{"hidden_size": 192, "moe_layers": [1, 2, 3, 4, 5, 6, 7, 8, 9, 10, 11, 12], "lr_router": 0.000753, "num_key_value_heads": 3, "tie_word_embeddings": true, "parallel_block": false, "init": "normal", "init_std_o": 0.00831, "beta1": 0.95, "max_grad_norm": 0.5, "decay_fraction": 0.59, "decay_shape": "linear", "final_lr_fraction": 0.0, "z_loss": 1e-05}
Below are experts of layer 9 (counted from 0) of a mixture-of-experts language model. Rows are named router (the router's row for the expert), gate (a neuron's input weights, with its number), up (a neuron's input weights, with its number), down (a neuron's output weights, with its number) and show model dimensions 0-191. Each number is 128 + 32 x the weight over its row's rms, rounded and kept within 0 to 255. Numbers have three digits each.
After each expert's rows: a language model's description of what the expert responds to. This comes from a sample of Wikipedia text that the model never trained on.

# expert 41
router:134138099110152158093126167153060133167117130116164086159126153133147170172103117108097153108102134091173126105074085086186130099116142069110119089130091085159106152125078156154135168073137160150125103174137121128114134201173132168135178087159113141108111146173145182192131040125136114146166099163126097085101085129136164165180096157148140149189176098082042109106096136119159093154105125149114141128109107111130143180090097141164193131150168142125145111145079118072158114114159153109143168163156145223126113073128151148103096082159093129128144090159113162166096162111163091160
gate2:100114126123169110080116138105137100098114075089196116142166115160137121151092108092055147101096130096140192138108121130112115147139096180107126116080089130176128170103120084176098171060106111183186142161151147069114179107145192126097152123147185139093111157101136135160028127138146102143157080162135078127121051135069134177182150182108140091161124124185069084140122144147156134135089120102161167177094112133136140156092115155150124075112133172135123144149109117114140158135146146145123148185155124160155159110105179129096080135127099186132150154107166151145139148095157111220
up2:105115094144162121081103122164099074126079119140138165145186127147176178115084134126137186098090128121180120125120065085119126207132160151144110136102115143184151113137197095177133121148156151123156143190170205119110137157114140158153103135146166104150089131105182158139107145121107139218123098132127137135175100138071165120144147132102139101145126135199111145099154126137178121172093124122076087172109115073134133112092088104129217162109111149130189112170146064169112146165127111205126156088134165138129165157147145142152066112114153123141133152172074056102087160111108168110
down2:150121151094138144148098084111166185134159102109119128102121118134111081142133214108129143113139175101115068102092102160121177120144159114156130135177136152116100182115131180087109072158120118131099191154081150093125097158084029085112099099100148114072139106115131091128111146077100131060156108081184105112110093178103093147127120132129097129096122138076167113132088121147059149175127166175073127070141142140196092112180121096105092126143171125085135165177180130192181115133129151133126162133130123074147119160152093130135103088100158154106146104100099053058107161130131162147
Description: Endings or whole abstract nouns of action or state in prose, like -ation in reevaluation, -ment, -ity, development, production, status.

# expert 48
router:128105137065137116129141164111107112102076151155147097125118135112159161133175123138110157134130096162150135102099126127166134132172104089126094125115097149169095162085137132058110129119134117127135109166130079124141123103180084131216180127069134105124139076173139159131103087098143111080143043147103145161101153115118105223249162120144178104124110164093121150128167153127089101176160152140158171134118093118152128142144117104133197105186186157090108120119070157116129142150093133153207160123082126170165082095150144149136121094128134151120128050151122194082079167148127156104
gate1:142121118125134121103108113117103155112107101146140095142185070148130141123111121132197082193170135172127145108141162143135115145138098172174156216177132159091115137099066099141069111106071181161154206120132142133181104165091099113169078083109170168142158085134118137148132149121079142202096098114163110086126140088127133087125055098124153090126150126144138106133148154107105120161145072160121225141132101105122090161152104108115106131178171132106160163053135187107194152128145146130142206132170105079069146095136147078118106155130136168089152120121128104129081139156146144116
up1:109068071123137102152094118095133123139106149102094162112164122123157097082124186144201153129161156098122123123093077193096169120122115121102160125060138085141165071112113140088192147098172134125144127128082117078114140097116138132098167098138119137151207138116087141122162076169160133120133132114115101175106086116097136147124076099121113179115102122127076185100151112110135086188114152094138156084104130144093096104075106153083113126124150145086175195158082198156177106135087123127104084109098074119107130144096058177099089089180055082170170141141127165181158127144134127100
down1:162144092141150183093150158129086106123157151160122149101082148110177166175152127150161147106096148132115118077046115154103163124068090103148145173115177123116043109185141159116118178095183140107136138108130115140135119099130106152085196132196116163051084127083128099107169133143168109182087160147169113131109112121097122169172151116125094123128163116127121124132153142169116135081188140158174125146138077163139195077105126078112179132115095129134133115152117204147081156123128156172114042083130099116118087056098147134093093141120126156178114160144140112113137081069170161141
Description: Plural and derivational suffixes ending a word, especially -s in names and headings, such as Officers', medalist(s), Buzzers, honors.

# expert 54
router:151100148070160094112116108129120119089094135053170159122138141142133104111086109140084132126144131130134095167118151126176138098244145081163154110082114074141199099162114168161120173112113075173112149152129068133116152129134095111181131071157148114108104168166158097127142127094117129144150128169144108122108155058138072156176116119164134150206120082109160137082102089141131095169142136124055131145127168113109052123135116123146159085192192162070180151138122118073109149134171127137151152143070185180101110140124164094134129126094142142132147065133158150182095119137123182129
gate0:118132147125131099187171097161137124148175158100085080102075177172130174131139135184135163167205165114148157154123114106112096164111094111078121143154107120095111184110153134116084150038104137114147106135150096124095201160101128146135109102137109134100134169092150149124115113175133143068138117166138099159044103160135129124122179135145158072151118119220115122142110122107142089133240117090101160127143098110087114167086131062121141076219190130121147117120147103096139144101117104111157115122107154108126168105189081095127157165101149147158100112142092130110087199122141141116
up0:107162135118131138142186096169136147135143177060087141144056133124141149170139105163087161145147109140154169163114097129080126137152157046157108144168139164104130178123154162142085092016132119106042117122108145127122162159139116185197113168077116188133115155109168113146109127149094118122152125140100117116088127192139121118133172129121147129128101095166194099141055147112138077143171161122152134144139089073098141145089139118131147112141160101131184146114124070103113195051102120127156164121143159180134164142158055126112208157081122168140069116117159132141134145128136123106
down0:162158167150103086131167152097137189131165153134132185120161114142116069150109121131135176159092123176170174100132119179116074111204145061115142111106190110085126116183103132138071093194145105112160127111117119110103137160148159094125130120110139105130107169091108097118157156193158142131175127179113093169156085112182130106126114062081196147142168127118153141080108181166150126159082129147142127173200121070091156171106143141120081138099095129140128136129094121104121153133125104104098201119169110207130115067155149142134054170112147204114164123163112142125115097087139153121
Description: Equals signs closing section headings and pipe characters separating wiki table cells, such as === Film ===, empty | cells.

# expert 37
router:140137089113142069134133109159122118109130153142122127098179143110127153160147131162117143127138132121125072157093169120166164093117121149161114162124106091099137109100093199129143173106092154101144181142132107096097131191130178142157152096189081161080130124085097117206069125095145102081172058141144109166146108129100160123188130095109089071115111100077085091061134141151095106183115171135115139099101123165108092164189035189121111156190139168109143150100119117108187137158136144123171115182110096111172100139111159123175141110135193175165134110153121122178141206154147099133
gate0:130144100150098147113131120144144068106126189113132036108149142088129171094140149122089087115164120151129108128122097119074054110142057124080131124099055151128111088137119143175136170071124055090168152124166130153096066087090124096151123124120130107072099142187137140164117059114069143116125137128103090160154103130130067099146148108090112131137183186067077104099171114116083078174143132177169033159144150135106118167138112113186128126139107106147144115128120138117109160110161101099107140151173135118186152099123131154145155075161181148166157181145139147101183121131129079127
up0:132162069145109159150127120135139136093147151105123095136161146099155173141106171138146126108151099172089057085081112158077096093120114140120114159118080076127159091101111192122181163054147120073113106106106142135111093093111122082128116082134117094074097149188138135179160079115094174093081105143153076115091084154139120136138091123106125145132133126068041145109167128090063086173083146167160051133108098154066131178195124144154092123159116130181135144106100131104136153117117058151122127141179141131162135094110118155120114120186166116159172135162137118127167099174132053110
down0:110157111129108120158155144109163146117117133160114163156116114106116091164211143102119181127124169155142153135109163133096150159104176118107144091067148099118131072102118118106115143127105185143094078105127157146109131161186069073178134141191191154117138168138131121182089180118144115149097109120146134118104163202082147105171137130158092130143174088143037138131109128161114162092105160179150104098121130094098118113079117104103122112148140138156156129117151154109086124201105092118136078141182079040194086102033106110166111133170117197166067163130126120152131141124145088121
Description: Adjectives before nouns and adjective suffixes like -al, -ic, -able, -ed, such as different, similar, unusual, chemical, racial.

# expert 18
router:158137155096173067118056168153136121129047117152108156105147095155148108126122126132124144166075135146133092149049121137126124115156115078088121109130136122121185069166099141121147163074066131162118180164163112101214166173141145120114151117138115122134154163153104095118083121115094097092110042157115103162115151092144128184173162104120151136168149052098162173054154121117112087166146165070131141097062141143151121094123045124169103173111173116120177165097140084118133113169083103110174128111101136123122126084138145137142179146119152143149192074141106151125163131173138112119
gate0:121148125078137175153175133143139131181186185152101144126142172108138127157133054120065210155154101140124128081147096144156085123157117129140133160104182074091134137152138087131095134156209136137129115134133099105112145177168104115151139095142086124089075132117120123113091166093084114091205066174205135119162149158081129158102108137103111184154086107128114151086142146119141125154114152143141174130122136131127125097101128080104118145155190122053122069152113096096174139158154116147112226125132131108139131120124144182089089127103162104196103074151145138200156130153155063108
up0:114151179126160164092155159144141054170134162115109097083134174068115131176114030144103123187131062200127130068126133122100093148152118154152110162131176156152113154116167058115110138152141114136087141138155107158114180168153141129126138101086109047098078084161165096136097122137125097162164086158159166130137126142090203184122147109066105159095124064165147122035139121134137167155055184134134154094124111136108130107090125092155114159121157134065094102155134121151130144135152146130112210126103127083145161136118132171092124138157139118162105116158130138173157128118125081112
down0:147103139118115111196106087117104096177204157145121166133103108102120145122157104131087163109132120144195149111093134118117100091115105130105093094177162057100202141133109131179158098057171109085163059057100149135161134142199114127131158133164149163128133106156111094129093131158113093124139126157111130089115096125143108123118134116160142189152087140136136123156090080125112186125091163215099108042163119145111171112120161140175148141129206172148116154054091146141142100133132149070151151075142100132158150070118140143155085130118092099150126044194110128149164117141128134142
Description: Adjectives and modifiers of period or stage, often starting headings or sentences, such as Early career, Late in his career, early Kannada literature.

# expert 9
router:104069134126158144031102076170042071112040170097143113110146123051094126115082131170113102112115086129130174122127163121129102123149103145149097168133134104162187143129143178098115187101130109114181131115129156078108148194129173149163200124170148162127162136097136113142130128150096112078115062186103106150110191133138159129165154172116092067123115127133108071106141104077149124157122129104128110134119054156169095155144106137187082087111165138098129141075127177160148094118131093125151158123127125146128184103123154163159134156115149129082091132144137132127099186158114090076
gate1:100135145092137080059162109126077096081120156066128112035144049115113140112104107113125094107068102133183141135117142132029103163092124126117099138105126160124181131121128130104122132072155111132127117133095131102132137190121218110174178168120155141168113145142116137155096143218097114144103163137142122138117153142164132146109142113135125151095188127122070119128104111105128163126122136165157089104096063145156166168107070146136122150109120083118119127069126145150138100133165053143084051111164140133145137144109111141182105070142135110153121143171098053140105141114142103030
up1:114112195095106078050173083148130134094100161091140108060158062113096123094134106114152126112120088135103138118145170145048118143097129137157109156089153150139146119126099116124103120087210102117113134150085135089141139166150176120171175160120162131165118141114112128141123150183109120157089155145122141140128196131147130108079145121114127128102179145121057110135125132123124178154119135160141087013072075149157163133148114146097129145118125114075086140079136176137146099164169103168094089094155117139147112146120127136163082123140149082140121138164127040133097169091154088014
down1:140089111109021178121107091134148132157123101168177143143082112113142145119160147152128099161130106171147124109064104106122090137160136143077068132145198140154100128179133133096123124154140141151123101140181110164135090105167050123107142113121158139127172099169137112160097098118106160121156074112076122139093107255109161085102105108104120093147114120120137146111101106117109153116073104149079125129102091128111122185163194154149112106110116179104100127166150175152167077101160158154162182143080159102131111082163037132111094156144161126123097180164113155142142174159137138194
Description: Past participles and verb endings after was, were or be, such as used, built, received, character-ized, craf-ted.

# expert 27
router:136072148141155139117063135161113099114146103125151148136129159139156109103080138110135134119099157144107113187119152133134153153235107132137128118121157090093143125125169169116173126130169120119095133172119097117092180140157135125169123132084177150144116193154130140153125148124123154111110025177075111125139128117118131103126178140159187133169176142110146201097134113148099102164191100077084198109129143154125046149207114111162155106181223098131160162105130164110149104113090157121175128177056194141144082109123158103154136141144132085161158097132176177140154143117135129095
gate0:092101141112136125104115091162150098158142091097152136135137134197090118131152153139140082212149231143152139071105121064109124116174141080090177150096108107183112118167119103146150136114138138162147152124104101104134149150148055106096115170164142115094126128136165104162030147167161104136171101139112123097108185145171111148109172118122178128147202145110114137140130161141101079126143140082128128121137123181108053156172129172161124099137125162118132144079108132120182148155175141181123111099125182156191123135098137085066122144158181111105109120108152134189179195114057152117
up0:191159081123132085138145137135128194099154095164107120108136107115172138132102136085130162072112086108137071156116104141117120142127106120150084255119188170154089173097117161136094123146177148154139153148143138084106163135097106152144139102134092111169133121147080143115118029117163177093121109129117118120112125162140076148173171188061094115107112096174115136124122085129080100176130108155121130127058097127104137117181044153158101120148119152154143095143120163126103108085159119166119168150178117123142129136189130165131096110097105182186093113151105133165042118086164108152
down0:113159149115126074136157111093138087124105040120135072122130189127191112148173152124192118114145177099150140141129143118082091086154168172142145059126067046156107064129108119125080126149092139153139109100138139171095118162143128119114187119158151125160150098132125108144143150116107152123127182150119121152146192140066164171114211099181125164097139157132151135087135073166086187123157183156078139081103127078183116110119179142159100134167084145082133191086163123121160082147167167164137071098089150094122126114125083169131120104137096121139127157129152149102169137125095084112
Description: Equals signs in section headings like ===Heat 1===, plus table pipes and semicolons in score lists.

# expert 2
router:133061154111130082138120162165081122133068156130133099115135148171109157108097132156093149110150128136106137126134120079197100144202137087141135162129130128147165129122122094104125130165108105076151160136189105089107169133104134127190111088180176106108121156128116184093114119120160137091162048116162152137139095087162168113192150157125131081179093125154110118128156104100096151180178121103083094151132154141124026128166067112160113118149204104085200141154095156060136179137087143169137168136126160127165147072107159109091162123095127105159125110121068143116085160155106062123
gate2:127097147092115078141108130131114114199119121135164134145176127130151068125172200193126137116077108086179135071123068123132094075168098114169144190065133106149099042172167090112165130167179153113145153126130150134134117159144112089156149178147156162123131110093137142122138174138124119150111094132193133165136127135147153100148093135145113177094096160138093201204116124084191160132131144137131164129092136130126048107099164136112142109140168168064149108104119117100110149137106110102112105088172199143150149053093111184127116078154136075125157105128074113164111188136144118121
up2:161124093172131177104148121140111182054158129120064148109075167113134172115112060069093098122159141146073103160152180124123192199100144128055148077160113148087132184121109141133129134084084127113116061155117095132100126080134154152148111095138098092115155150163125114125102102104114158131152147111093124114104126112090094151103175146139131065138134099123108083090145169170055105113130135111129066114168125102137194140194088088144144176113105122193078139114141138162139110109130151147119172208119065099114121192152144084142169192102103153105130132132158152117176094092125141115
down2:115094149090160127067101141133105090147132104114130086148157111137196052118127100111108119109099099080155182121080168114031104117131099167165058122067123098119083129164191144117121185101152192111112137082084226137115113138145190109112124146158112104194105117117106100120189171112098137128120100203092075140133141150101119104162148152160134157106104174131088166123113117099143133145129141130080150130126150120076154135147161152157098100122108157146140148108076100148082160077164165110130095120147119140109115116094156146103129060158151077103129171186131063160173145134094083119
Description: Pipe characters starting a new cell or row in wiki tables, plus leading list dashes and colons, e.g. | Pamela King, - Louis-Do.